Experts of a small language model.
Training: a variant of SOAP for the experts, 416M tokens, 6266 steps.
Below are experts of layer 4 (counted from 0) of a mixture-of-experts language model. Rows are named router (the router's row for the expert), up (a neuron's input weights, with its number), down (a neuron's output weights, with its number) and show model dimensions 0-255. Each number is 200 + 30 x the weight over its row's rms, rounded and kept within 0 to 999.
Before each expert's rows: "comes before" lists some tokens at least twice as common just after its tokens as in all text; "comes after" lists some tokens at least twice as common just before its tokens as in all text. This comes from a sample of Wikipedia text that the model never trained on. Tokens count by the router's weight.

# expert 121
comes before: "–", ".", "th", ",", "%", " years"
comes after: " |", ":", " (", ";", " of", " than"
router,205,122,188,219,153,202,165,196,174,204,221,134,202,209,191,221,183,221,238,189,180,216,243,182,216,157,227,205,162,226,155,201,210,224,266,126,182,191,252,211,183,170,185,267,210,157,195,216,230,146,129,131,186,140,172,208,210,178,196,134,208,183,210,226,245,192,182,155,147,154,169,207,205,231,219,219,226,265,243,214,228,202,201,154,227,195,178,185,239,243,210,235,196,171,193,216,209,270,206,203,218,149,222,214,184,243,142,169,193,208,158,220,241,190,178,196,231,200,170,142,206,179,158,202,192,211,191,250,239,222,189,215,222,219,195,193,189,180,145,159,196,242,165,215,166,189,208,216,200,197,142,159,165,189,219,190,183,187,250,128,165,192,227,178,194,181,206,239,162,236,187,180,203,171,166,229,222,172,163,241,191,195,205,190,179,212,221,183,216,190,194,267,153,131,203,205,233,166,131,203,183,175,224,189,202,219,203,168,216,170,165,240,187,173,228,230,201,196,173,200,158,248,193,229,199,203,231,225,170,167,242,183,199,205,161,219,206,202,175,229,158,214,204,174,216,231,193,198,164,193,182,166,175,200,183,233
up0,223,167,226,197,183,227,243,164,139,123,255,215,181,206,120,141,149,214,169,143,197,169,241,235,201,273,219,213,196,240,217,193,220,201,192,183,138,225,189,260,161,242,190,228,192,282,191,228,211,216,218,200,211,215,214,180,178,201,149,187,209,205,183,179,210,230,247,214,198,167,189,169,214,191,189,218,208,193,273,169,193,180,192,224,169,267,200,193,190,243,220,211,204,245,142,235,239,227,200,198,188,210,158,168,159,217,166,194,160,211,215,226,207,169,182,203,148,237,185,162,185,185,232,234,207,245,186,196,252,217,178,192,191,214,251,167,207,194,255,189,186,200,136,250,184,197,224,187,141,232,160,213,174,224,248,193,150,221,219,179,188,210,204,137,220,199,203,213,202,141,249,168,246,152,205,203,164,227,178,230,189,211,175,212,181,234,191,217,236,217,221,221,173,170,207,241,176,191,190,211,205,219,134,192,168,172,170,206,185,176,138,231,178,158,257,208,176,120,179,212,207,214,189,187,203,230,172,172,219,211,220,178,245,219,206,202,216,238,179,214,234,238,204,201,204,204,183,199,209,195,217,223,239,226,210,165
down0,196,202,139,122,176,191,251,171,200,199,162,160,135,203,225,234,212,152,169,168,249,205,156,226,258,204,194,129,185,210,137,167,205,226,259,146,211,214,174,230,240,207,216,226,189,266,249,189,209,177,194,182,193,219,215,142,202,223,191,256,184,177,185,226,179,237,169,207,166,168,203,240,194,176,206,216,154,212,188,161,207,187,183,213,194,214,165,154,180,228,230,182,217,216,195,231,200,195,184,230,176,280,169,194,203,184,212,192,135,225,197,214,276,222,170,262,205,182,217,165,220,180,207,200,182,205,212,222,229,175,207,242,192,226,212,213,174,199,179,183,205,195,195,201,179,201,220,210,216,232,179,255,213,199,251,219,177,190,215,134,225,138,171,166,197,199,152,154,169,177,207,185,184,214,188,194,196,185,186,247,224,174,153,202,210,169,181,169,196,200,208,195,241,225,195,198,175,156,206,223,258,203,223,181,188,230,199,211,246,142,256,205,244,184,189,211,208,227,134,202,178,242,213,148,182,248,240,206,170,178,166,177,214,153,158,230,203,239,197,244,226,243,204,159,178,157,159,192,230,231,183,244,203,187,152,160

# expert 129
comes before: " |", " 0", ";", "–", " games", " season"
comes after: " |", "–", ";", " 0", " in", " with"
router,208,126,188,177,180,176,204,206,194,224,163,175,203,141,247,205,207,277,203,180,214,223,256,204,232,184,214,230,209,167,194,195,194,223,194,164,149,221,251,207,190,172,185,244,234,176,157,156,226,207,133,167,190,125,211,252,210,206,248,220,199,233,231,227,240,219,170,184,161,185,202,180,238,203,183,193,195,223,180,207,187,182,225,216,186,222,168,157,180,191,252,196,205,196,265,185,153,200,205,239,217,186,172,224,234,202,201,245,261,233,173,201,240,195,167,208,248,167,197,203,202,159,180,141,176,225,185,266,251,180,185,198,211,172,188,193,183,232,128,205,206,212,162,182,183,258,202,185,181,225,177,200,186,140,239,245,199,148,206,188,160,214,182,200,242,222,203,184,179,211,161,161,183,206,160,210,248,208,223,226,186,186,232,176,186,204,212,205,202,177,224,210,168,147,240,165,171,194,168,231,209,237,249,228,183,174,219,204,195,209,196,238,161,149,179,194,227,206,179,244,140,158,177,185,201,231,206,194,237,174,196,195,168,240,139,274,194,199,229,180,229,226,212,211,143,208,201,205,147,256,155,255,180,178,237,225
up0,188,153,162,208,170,216,184,210,158,238,142,154,270,151,149,198,163,150,162,193,146,192,187,176,201,146,194,167,169,163,233,212,183,180,222,217,161,206,157,250,168,205,241,218,205,164,207,192,215,209,168,227,234,223,179,186,218,161,154,259,125,211,175,163,185,202,222,182,192,202,198,214,172,170,226,234,232,208,208,166,236,201,215,174,165,218,197,155,231,219,227,206,204,191,195,229,179,189,176,248,221,196,206,173,221,192,165,221,180,208,180,157,208,260,261,244,186,229,221,196,160,168,185,182,181,177,279,228,242,250,202,161,200,179,193,181,219,200,182,187,169,203,158,223,188,177,211,194,264,213,203,189,228,206,220,283,243,217,207,208,218,183,209,206,193,214,232,176,218,257,195,252,173,146,184,159,156,158,260,209,206,178,221,169,217,193,252,198,160,203,199,237,197,163,211,223,279,234,221,186,234,159,202,185,178,176,175,179,173,186,181,225,194,195,252,199,198,167,150,218,187,276,257,196,198,177,229,207,206,201,161,173,220,220,184,197,241,134,175,184,232,210,164,156,216,193,203,202,227,211,233,201,198,145,198,183
down0,213,188,143,181,223,175,221,238,178,187,163,182,199,184,221,208,152,157,194,185,201,187,187,252,209,199,147,169,237,197,197,188,174,201,197,202,213,231,165,261,228,198,262,197,245,212,216,152,169,221,225,133,229,176,199,201,218,209,194,192,202,182,177,128,210,149,201,209,198,223,174,253,167,227,208,266,202,142,217,230,226,200,225,193,206,173,168,82,195,145,209,200,208,215,211,250,274,228,108,167,218,192,202,169,227,189,193,146,164,204,203,167,166,226,165,213,179,199,175,199,164,199,225,171,210,185,155,167,169,185,237,205,194,189,131,270,240,211,172,223,195,237,176,188,170,165,206,167,233,207,166,194,153,191,154,170,223,209,201,214,270,242,191,211,166,214,199,223,187,179,115,216,161,198,221,212,221,257,182,199,190,200,203,189,219,201,158,192,219,199,176,235,221,262,227,209,184,207,150,192,188,185,197,226,224,190,259,186,177,186,207,206,177,188,177,214,190,193,184,250,231,213,145,174,174,177,185,158,214,172,211,191,194,195,258,233,186,135,174,220,186,172,209,180,159,221,240,184,230,211,190,201,221,207,215,208

# expert 22
comes before: " |", " 0", "–", " 1", " 2", " 3"
comes after: "–", " |", " 0", "0", "1", ";"
router,227,166,212,165,158,168,178,207,204,238,168,223,183,207,260,222,187,248,239,254,166,247,231,209,175,138,179,239,219,176,177,211,248,214,226,172,176,195,203,192,177,231,188,218,256,121,170,178,153,214,151,186,163,170,170,201,227,183,208,167,206,203,224,255,178,198,193,173,157,146,253,192,226,235,204,211,209,216,213,221,245,160,213,204,230,224,140,211,249,227,230,233,179,161,194,205,145,216,220,227,211,185,185,236,227,212,235,251,197,243,178,199,210,195,219,214,203,148,230,172,201,201,222,136,222,249,188,238,223,235,136,223,224,206,222,175,233,194,213,207,244,204,198,187,195,177,194,205,175,215,181,186,199,202,146,196,238,172,178,188,180,166,234,223,218,166,218,210,140,233,236,156,183,282,230,206,263,201,212,193,196,140,247,159,180,200,182,205,188,193,175,170,195,169,185,203,156,209,162,172,213,158,215,234,208,204,205,219,258,216,236,249,199,175,192,142,214,205,210,220,157,152,172,227,184,265,218,201,192,155,199,206,179,240,175,258,211,208,211,169,187,209,184,169,175,242,166,189,121,231,217,184,189,199,216,234
up0,178,149,229,108,159,196,238,183,185,240,211,154,182,235,235,226,208,209,255,231,232,199,251,226,186,205,194,175,211,278,225,153,197,203,217,174,188,242,213,147,147,175,206,195,214,144,149,193,190,171,203,223,208,185,198,208,180,168,231,175,240,180,215,200,195,166,245,208,211,212,220,219,179,216,205,151,218,116,172,177,261,239,184,202,216,214,227,164,224,231,201,189,144,227,219,202,181,177,210,168,212,199,182,253,176,234,202,192,180,205,241,213,248,219,215,194,199,178,205,211,226,201,212,162,191,176,200,237,210,207,203,165,215,148,205,136,200,265,238,239,201,204,197,183,174,234,177,201,134,190,216,148,241,173,165,199,199,214,162,255,207,180,152,192,218,227,200,163,181,230,231,199,169,214,199,155,167,198,210,222,252,168,213,170,208,197,177,162,192,243,205,205,175,181,236,182,225,266,225,203,223,201,198,211,163,185,190,211,214,229,182,236,155,173,173,154,172,177,133,142,182,170,258,212,249,196,225,241,216,188,201,168,226,220,241,226,206,194,264,184,158,208,242,163,245,224,235,158,157,173,198,242,181,235,188,178
down0,202,201,206,212,178,199,248,231,196,205,185,187,218,180,168,177,186,143,174,194,230,207,158,157,218,186,215,170,213,195,144,199,155,204,207,180,248,219,231,183,173,223,218,209,194,216,188,168,260,185,276,196,223,185,187,174,223,253,158,224,138,193,229,262,242,242,239,207,212,162,186,160,245,141,184,193,265,195,191,237,152,224,179,225,189,196,193,257,177,196,205,174,215,198,195,210,185,200,211,201,139,164,208,187,187,166,168,273,164,193,170,190,201,197,195,151,258,260,199,187,250,199,138,208,172,185,189,184,215,154,215,189,226,255,209,226,226,177,177,183,182,209,182,200,239,184,160,219,152,212,237,185,216,190,202,150,187,209,226,229,175,186,167,224,165,268,195,188,212,198,198,244,205,167,210,180,274,179,199,216,188,173,187,203,197,225,208,225,218,206,175,169,182,214,218,210,242,159,232,230,199,186,248,149,151,198,199,172,210,241,202,241,172,207,219,221,209,219,171,202,243,216,272,200,231,190,212,222,171,217,192,137,216,162,208,169,165,159,194,234,228,175,210,227,200,181,213,205,260,144,274,264,184,170,265,162

# expert 126
comes before: " |", " of", " by", " in", " to", " for"
comes after: " |", " the", " be", ";", " was", " is"
router,190,169,239,243,216,198,232,186,211,216,153,252,235,210,214,206,219,176,183,192,178,263,169,233,213,239,166,171,264,197,195,194,240,161,229,203,176,220,235,274,191,208,186,217,182,211,138,210,204,187,205,220,192,125,256,170,223,235,171,195,176,234,208,226,162,245,179,189,220,215,156,258,181,235,245,172,244,165,223,164,212,184,207,196,168,184,178,225,166,216,203,164,159,134,254,227,238,243,199,180,206,224,225,210,181,150,222,260,207,216,187,198,195,156,239,167,202,220,207,214,165,260,212,213,153,219,212,238,210,159,253,193,199,219,175,226,208,226,178,255,222,216,255,194,159,207,206,221,223,237,148,179,231,177,185,195,192,189,207,209,162,224,221,228,205,218,249,216,247,189,224,148,236,258,221,225,213,205,158,236,221,175,166,201,154,190,214,250,197,160,197,147,188,183,160,192,199,207,237,168,217,199,168,233,158,247,227,225,235,237,179,197,220,191,231,250,237,161,224,171,225,171,183,209,205,204,174,178,196,164,175,252,211,223,173,172,170,190,179,196,190,231,169,197,168,143,181,160,196,211,200,210,277,234,240,213
up0,216,186,193,197,184,175,226,163,222,194,217,230,195,235,228,216,250,192,206,230,210,230,225,224,182,200,186,186,173,190,219,158,230,219,234,146,200,192,192,224,167,220,183,258,190,194,205,179,268,231,244,199,200,206,231,146,180,239,177,182,230,226,173,184,175,215,166,194,234,194,190,188,153,210,175,207,170,283,220,160,251,145,190,190,173,174,200,167,180,217,204,163,130,166,231,196,236,228,237,222,194,258,194,140,185,163,198,244,201,214,176,175,220,178,215,177,199,216,256,227,214,242,187,170,196,222,161,213,195,169,181,192,189,161,157,197,209,191,209,195,222,207,227,240,222,184,214,202,235,247,185,237,186,214,193,184,212,167,232,165,222,192,187,135,216,240,252,217,183,228,247,255,222,225,241,258,163,202,173,175,178,212,216,216,155,211,231,201,160,182,160,158,220,203,171,219,223,145,226,213,176,163,187,190,192,231,194,209,189,213,219,222,176,167,208,259,243,191,227,194,165,189,191,173,217,153,245,199,220,246,236,212,206,180,220,181,249,172,193,255,166,237,240,174,159,209,82,138,207,215,172,195,208,118,195,147
down0,172,198,185,279,218,196,167,251,226,168,239,159,194,182,193,186,253,148,190,187,194,183,199,178,157,191,184,237,222,213,215,203,176,191,184,184,174,192,200,213,198,215,200,275,231,223,174,231,231,198,202,244,141,223,195,246,200,147,206,185,195,180,176,184,171,199,183,169,208,169,258,196,158,152,193,234,179,201,183,216,159,205,207,237,173,224,163,174,229,153,192,196,201,185,151,185,191,206,166,253,157,159,148,174,155,210,186,230,168,211,183,245,210,214,198,248,216,240,205,239,153,230,219,278,197,170,287,197,213,244,206,212,231,193,214,191,180,198,192,174,203,144,209,240,173,211,219,186,196,222,193,181,163,124,248,226,178,231,252,203,181,227,177,184,189,179,210,215,196,199,131,235,244,261,223,231,284,244,199,213,169,168,168,222,156,229,139,190,237,193,218,195,174,182,186,243,197,218,199,242,201,202,184,214,167,191,148,210,199,185,219,159,172,184,216,218,223,204,228,157,212,225,237,226,198,207,215,171,175,221,240,205,206,249,221,199,193,255,213,196,227,148,172,204,197,156,196,166,184,197,210,152,233,118,168,204